config.toml
n_layer = 14
d_model = 320
n_experts = 16
experts_per_token = 3
d_expert = 128
d_shared_expert = 0
activation = "swiglu"
moe_layers = [0, 1, 2, 3, 4, 5, 6, 7, 8, 9, 10, 11, 12, 13]
router_score = "softmax"
normalize_top_k = false
routed_scale = 2.31
balance_loss = 0.000986
balance_bias = true
router_z_loss = 0.001
router_bias = true
init_std_router = 0.00618
lr_router = 0.000686
vocab_size = 8192
norm = "rmsnorm"
norm_eps = 1e-05
tie_embeddings = false
optimizer = "adamw"
lr = 0.00082
beta1 = 0.9
beta2 = 0.98
grad_clip = 1.0
batch_tokens = [32768, 65536, 131072]
seq_len = 256
train_tokens = 237900000
steps = 3796
dataset = "wikipedia_en"
Below are experts of layer 10 (counted from 0) of a mixture-of-experts language model. Rows are named router (the router's row for the expert), gate (a neuron's input weights, with its number), up (a neuron's input weights, with its number), down (a neuron's output weights, with its number) and show model dimensions 64-95. Each number is 200 + 30 x the weight over its row's rms, rounded and kept within 0 to 999.
After each expert's rows: a language model's description of what the expert responds to; "comes after" lists some tokens at least twice as common just before its tokens as in all text. This comes from a sample of Wikipedia text that the model never trained on. Tokens count by the router's weight.

# expert 2
router,154,219,188,183,230,189,257,203,225,211,210,188,159,251,177,196,181,192,225,207,182,239,211,216,213,238,151,213,180,237,222,195
gate0,209,215,221,228,221,212,180,170,192,204,169,199,188,197,166,217,226,191,214,212,171,172,162,180,239,208,235,230,172,196,187,197
up0,179,208,226,143,199,203,204,166,156,178,147,214,205,224,185,158,208,227,182,241,132,196,172,178,262,220,198,221,210,195,183,217
down0,199,173,192,189,198,147,220,213,217,191,232,197,278,181,217,217,222,192,232,186,174,202,208,212,196,187,178,190,211,194,189,204
gate1,179,182,167,219,193,194,205,185,194,169,189,203,229,217,176,170,237,261,227,217,164,205,194,188,224,202,194,233,168,209,170,235
up1,138,200,191,231,247,154,224,190,115,241,179,244,229,204,195,207,227,221,164,223,149,141,218,172,221,239,176,232,159,161,174,192
down1,227,184,200,187,214,209,193,199,225,215,184,192,195,169,200,178,196,167,189,259,242,195,191,265,167,144,185,151,222,229,212,215
gate2,208,188,175,219,169,244,250,216,183,218,191,175,162,137,203,194,191,132,169,159,181,195,205,223,172,210,205,182,188,200,196,209
up2,156,181,191,186,191,174,212,188,193,201,170,222,212,256,157,211,195,193,214,229,190,235,220,225,166,270,235,187,260,218,184,260
down2,151,203,212,172,258,208,185,210,209,190,231,164,201,164,174,221,208,149,192,231,208,211,228,219,224,183,174,218,203,210,170,180
gate3,201,163,137,230,192,197,182,200,168,250,204,171,260,207,212,213,118,200,205,195,153,169,221,200,232,203,254,187,180,168,250,173
up3,182,247,199,167,269,172,240,235,152,211,173,190,204,207,218,265,216,139,213,187,134,206,193,187,153,216,225,177,182,192,170,219
down3,237,181,134,156,205,194,155,189,191,227,205,185,216,257,221,177,152,219,182,168,226,237,164,240,172,208,196,212,212,219,174,247
Numbers and table cells. Digits in dates, times, scores, coordinates and statistics, plus table pipes and commas inside infobox or results rows.
comes after: " ", " (", "–", "201", "200", "202"

# expert 6
router,170,209,194,185,253,210,224,183,193,202,201,189,159,237,174,196,138,180,227,195,177,260,192,235,224,193,169,228,202,207,174,160
gate0,210,197,164,191,204,203,179,219,170,210,190,195,192,239,221,202,189,163,213,245,128,243,165,233,152,170,213,177,250,207,232,231
up0,176,157,215,169,244,157,242,204,175,259,258,211,259,190,165,210,215,183,199,217,186,150,207,225,163,201,220,231,192,178,224,187
down0,176,224,213,213,179,199,184,146,218,213,230,201,212,200,175,236,235,193,152,204,176,196,157,193,203,201,170,171,204,159,176,194
gate1,230,219,213,224,223,200,213,226,218,202,199,200,199,177,211,182,211,272,218,188,242,216,225,276,216,191,155,200,178,184,195,176
up1,229,247,146,197,187,210,184,176,218,214,193,237,208,195,226,186,190,178,192,227,181,180,226,193,187,253,216,209,202,205,227,181
down1,158,256,231,193,227,151,197,245,186,206,174,231,190,192,182,234,207,230,221,182,190,202,240,223,239,165,215,176,199,243,158,251
gate2,178,213,189,183,184,226,222,241,169,212,207,202,228,237,253,178,149,121,189,221,181,231,189,173,232,185,175,159,224,193,174,192
up2,232,168,188,219,238,139,213,185,227,217,220,197,164,189,191,221,241,192,231,193,271,216,234,193,198,157,199,167,196,211,216,238
down2,160,150,219,202,196,220,241,210,193,166,179,187,193,182,186,192,125,171,143,211,193,206,147,191,232,230,243,188,182,206,179,228
gate3,99,190,227,187,171,240,220,157,165,181,180,207,259,164,171,234,158,188,264,180,166,204,162,156,269,210,236,218,252,173,157,214
up3,227,220,164,171,224,217,165,231,175,214,198,194,167,163,177,205,190,234,191,225,138,153,157,179,207,219,148,227,203,180,147,238
down3,220,147,173,248,175,158,196,173,251,217,213,152,156,206,277,188,244,231,193,216,229,223,224,182,157,213,140,167,196,164,205,192
Table structure tokens. Markdown table pipes, row breaks and separator rows, plus header words like Runner-up, Votes and Award in sports and election results tables.
comes after: " |", "|", " |\n", ")", ";", "=="

# expert 5
router,162,235,169,175,273,224,205,257,219,213,241,156,205,208,160,210,165,172,191,184,173,228,205,250,204,244,225,213,128,255,192,194
gate0,227,215,251,206,197,174,255,150,215,177,204,235,186,246,199,185,207,251,202,221,215,232,178,187,216,188,195,192,188,197,221,224
up0,167,183,175,218,223,191,214,174,188,172,197,212,205,205,232,198,223,240,185,235,211,233,139,219,215,198,168,153,189,238,222,226
down0,173,215,196,173,199,166,158,206,214,210,181,190,171,148,211,171,149,182,249,207,185,165,242,192,230,231,213,223,152,221,227,263
gate1,204,218,241,179,233,188,215,137,213,190,197,225,219,216,249,192,193,196,211,205,213,188,163,276,217,171,222,221,188,138,159,220
up1,181,194,147,220,202,196,170,183,172,228,208,159,142,157,163,220,250,247,192,162,170,174,192,174,215,261,155,209,243,213,222,212
down1,202,208,210,205,221,228,229,153,200,199,183,184,202,217,211,164,198,175,140,219,215,262,203,266,211,230,210,224,168,206,140,193
gate2,192,232,168,194,249,230,154,234,200,187,183,198,267,186,249,179,118,225,173,194,184,175,251,238,169,221,181,223,254,190,139,211
up2,197,160,287,216,173,182,205,220,197,214,203,257,219,172,268,267,218,164,202,184,156,165,269,238,196,213,255,250,161,189,204,158
down2,221,222,132,206,224,217,182,218,228,217,219,178,226,197,197,187,246,252,194,201,146,192,203,186,240,268,181,201,177,241,233,207
gate3,157,199,175,195,246,174,223,181,219,222,244,191,186,170,175,226,189,167,176,219,198,205,191,167,217,211,228,202,207,210,174,185
up3,235,262,213,179,189,191,225,227,177,161,197,189,148,209,276,259,158,137,181,195,203,243,176,197,249,213,226,151,143,247,211,163
down3,231,141,192,210,221,179,216,118,190,167,215,216,143,175,225,177,148,260,246,206,159,159,252,200,202,211,186,188,177,114,188,230
Foreign name letters. Capital letters and fragments inside foreign, especially Slavic or Dutch, club and place names after a capital, e.g. HNK, HVV, Hajduk, Tallinn.
comes after: " H", " |", " P", " B", " M", " T"

# expert 1
router,186,243,188,203,211,187,238,198,186,202,266,189,167,214,148,221,190,208,196,191,195,243,206,208,215,238,162,173,155,228,170,188
gate0,151,239,127,196,186,146,233,207,214,173,281,155,208,233,209,189,153,172,172,196,225,175,200,203,144,206,227,218,177,190,218,179
up0,219,206,168,181,151,161,189,227,235,197,220,206,190,222,204,182,198,213,128,156,257,208,213,146,159,210,180,175,153,158,255,141
down0,172,229,217,218,184,169,177,207,220,196,269,200,253,204,236,218,190,225,210,164,209,237,173,153,199,192,214,195,182,219,242,189
gate1,201,188,206,199,227,181,171,189,231,245,211,173,213,233,177,220,206,179,153,186,214,179,200,198,213,239,181,185,159,208,206,183
up1,183,230,188,208,174,181,216,182,210,208,157,180,204,235,155,225,222,210,168,181,150,225,199,234,202,180,223,193,196,220,216,106
down1,207,171,196,201,239,221,163,200,176,209,198,193,178,204,177,213,205,189,243,247,210,184,151,228,200,209,185,229,183,195,168,181
gate2,161,185,179,146,189,204,202,254,203,130,260,237,193,232,252,222,217,199,165,216,186,180,197,216,214,209,213,224,210,196,159,266
up2,174,213,160,198,209,179,207,179,177,221,224,217,162,200,236,156,210,214,135,232,249,181,216,211,216,137,209,187,229,197,226,220
down2,192,217,162,147,195,204,167,175,194,292,217,228,262,181,183,159,114,207,196,161,116,216,195,231,254,148,183,209,163,175,234,155
gate3,177,236,205,197,205,193,185,206,222,197,167,166,212,191,245,299,213,211,240,143,263,232,164,190,228,191,195,187,199,180,222,206
up3,208,244,204,203,202,200,208,217,184,245,273,322,173,166,169,234,171,198,216,173,199,207,196,168,241,250,203,204,197,158,133,179
down3,233,158,192,142,181,192,227,211,205,232,171,203,218,179,249,161,208,153,192,180,213,215,235,231,210,136,207,227,171,203,140,196
Ordinals, seasons, table structure. Sports-season text, including year-range dashes and second years (2021–22, 2023–24), ordinals like first/second/third, and table pipes and section markers.
comes after: " the", "\n", " The", " in", "202", "The"

# expert 13
router,195,197,235,213,185,212,243,195,248,235,239,177,170,270,180,185,154,183,237,176,231,232,155,216,212,190,181,184,164,241,196,187
gate0,198,200,217,212,164,199,201,221,220,140,227,242,226,154,150,150,201,211,174,215,235,178,215,206,190,126,199,161,202,186,219,224
up0,183,178,172,211,210,186,189,199,191,165,171,216,212,202,191,184,208,162,216,194,199,177,234,212,177,180,220,214,219,161,182,190
down0,168,199,243,212,269,237,214,203,214,201,279,202,168,199,158,228,181,219,181,146,259,222,188,186,237,242,199,239,135,232,207,188
gate1,265,194,206,178,211,231,204,168,197,223,266,230,223,160,190,228,178,199,165,234,242,257,242,250,230,207,237,200,173,228,238,250
up1,234,236,172,245,166,153,197,123,197,168,134,172,179,232,242,168,233,143,171,250,186,210,216,241,223,230,236,236,218,206,205,192
down1,226,222,228,203,228,165,205,158,162,189,226,193,186,178,234,257,146,225,209,143,175,214,200,170,164,176,198,202,180,206,180,212
gate2,204,209,195,250,225,191,204,218,249,191,195,204,191,174,221,209,199,186,218,181,204,181,178,171,158,209,252,205,225,210,211,173
up2,222,233,240,186,184,195,233,215,150,200,152,173,207,213,198,156,217,208,211,222,189,224,248,235,242,202,193,200,190,200,231,166
down2,193,179,199,193,166,214,230,220,205,214,157,184,209,268,262,192,178,247,210,194,204,207,184,217,226,225,191,182,190,214,275,193
gate3,185,231,211,179,205,174,139,190,207,144,222,170,152,222,158,168,132,186,178,234,204,148,136,130,185,193,214,210,182,213,246,182
up3,186,153,170,210,167,154,189,240,216,203,214,207,186,172,189,197,228,238,244,223,203,220,195,224,184,191,245,152,192,264,189,211
down3,163,190,187,171,219,186,243,245,182,196,199,183,209,204,202,197,183,192,168,225,183,207,236,248,225,251,192,192,154,260,211,191
Clause connectives. Commas and clause-linking words such as which, that, when, after, while, but, and the second piece of Moreover and whenever.
comes after: ",", ".", " that", ".\n\n", " it", "201"

# expert 8
router,169,234,185,213,189,191,211,240,208,251,188,177,169,195,191,216,130,186,189,183,160,228,210,245,218,217,120,193,185,165,164,207
gate0,197,251,248,205,209,209,253,186,189,184,193,200,227,263,210,195,213,208,164,236,184,166,221,195,167,190,246,237,155,187,166,190
up0,191,219,234,181,251,202,155,207,231,237,101,146,180,198,194,223,226,202,206,147,207,206,267,228,248,213,243,184,235,216,276,199
down0,191,156,180,192,186,209,242,187,177,185,207,169,209,219,170,229,176,158,210,265,185,156,147,208,226,226,189,218,213,185,164,210
gate1,157,155,259,167,185,216,224,203,193,178,199,141,192,148,219,207,170,211,202,176,212,194,249,180,142,291,224,149,165,174,206,174
up1,182,224,180,159,202,205,127,186,191,193,194,259,210,166,189,235,214,142,180,171,216,241,167,186,180,181,189,158,235,235,184,209
down1,204,210,150,205,182,198,231,207,215,198,142,204,171,162,145,209,147,221,195,197,239,156,197,173,187,193,253,201,178,211,258,245
gate2,213,254,210,205,165,181,203,211,204,190,217,236,201,201,240,197,213,240,284,201,223,154,200,256,163,235,198,194,201,175,265,177
up2,213,241,244,206,184,182,188,185,165,202,254,170,198,211,219,196,213,181,224,200,175,196,244,207,183,156,205,246,179,191,155,176
down2,155,118,210,222,243,224,245,185,173,218,136,196,193,189,139,157,220,229,210,240,245,193,156,216,231,259,251,167,229,234,257,237
gate3,211,215,204,251,186,235,159,231,184,200,241,238,197,208,198,204,168,202,221,192,210,167,193,214,197,193,211,265,179,167,224,234
up3,190,208,208,201,229,201,244,161,157,216,198,143,231,159,187,230,205,209,241,247,223,223,219,189,218,245,269,212,157,223,176,202
down3,215,246,163,197,239,168,180,161,231,193,111,218,209,215,229,181,185,204,183,239,228,212,240,211,172,171,208,224,243,199,179,170
Infobox field labels. Field names and values in infobox-style lists, such as Capacity, Town rights, Created by, Born, Total and population figures.
comes after: " ", "-", " a", ":", " (", " was"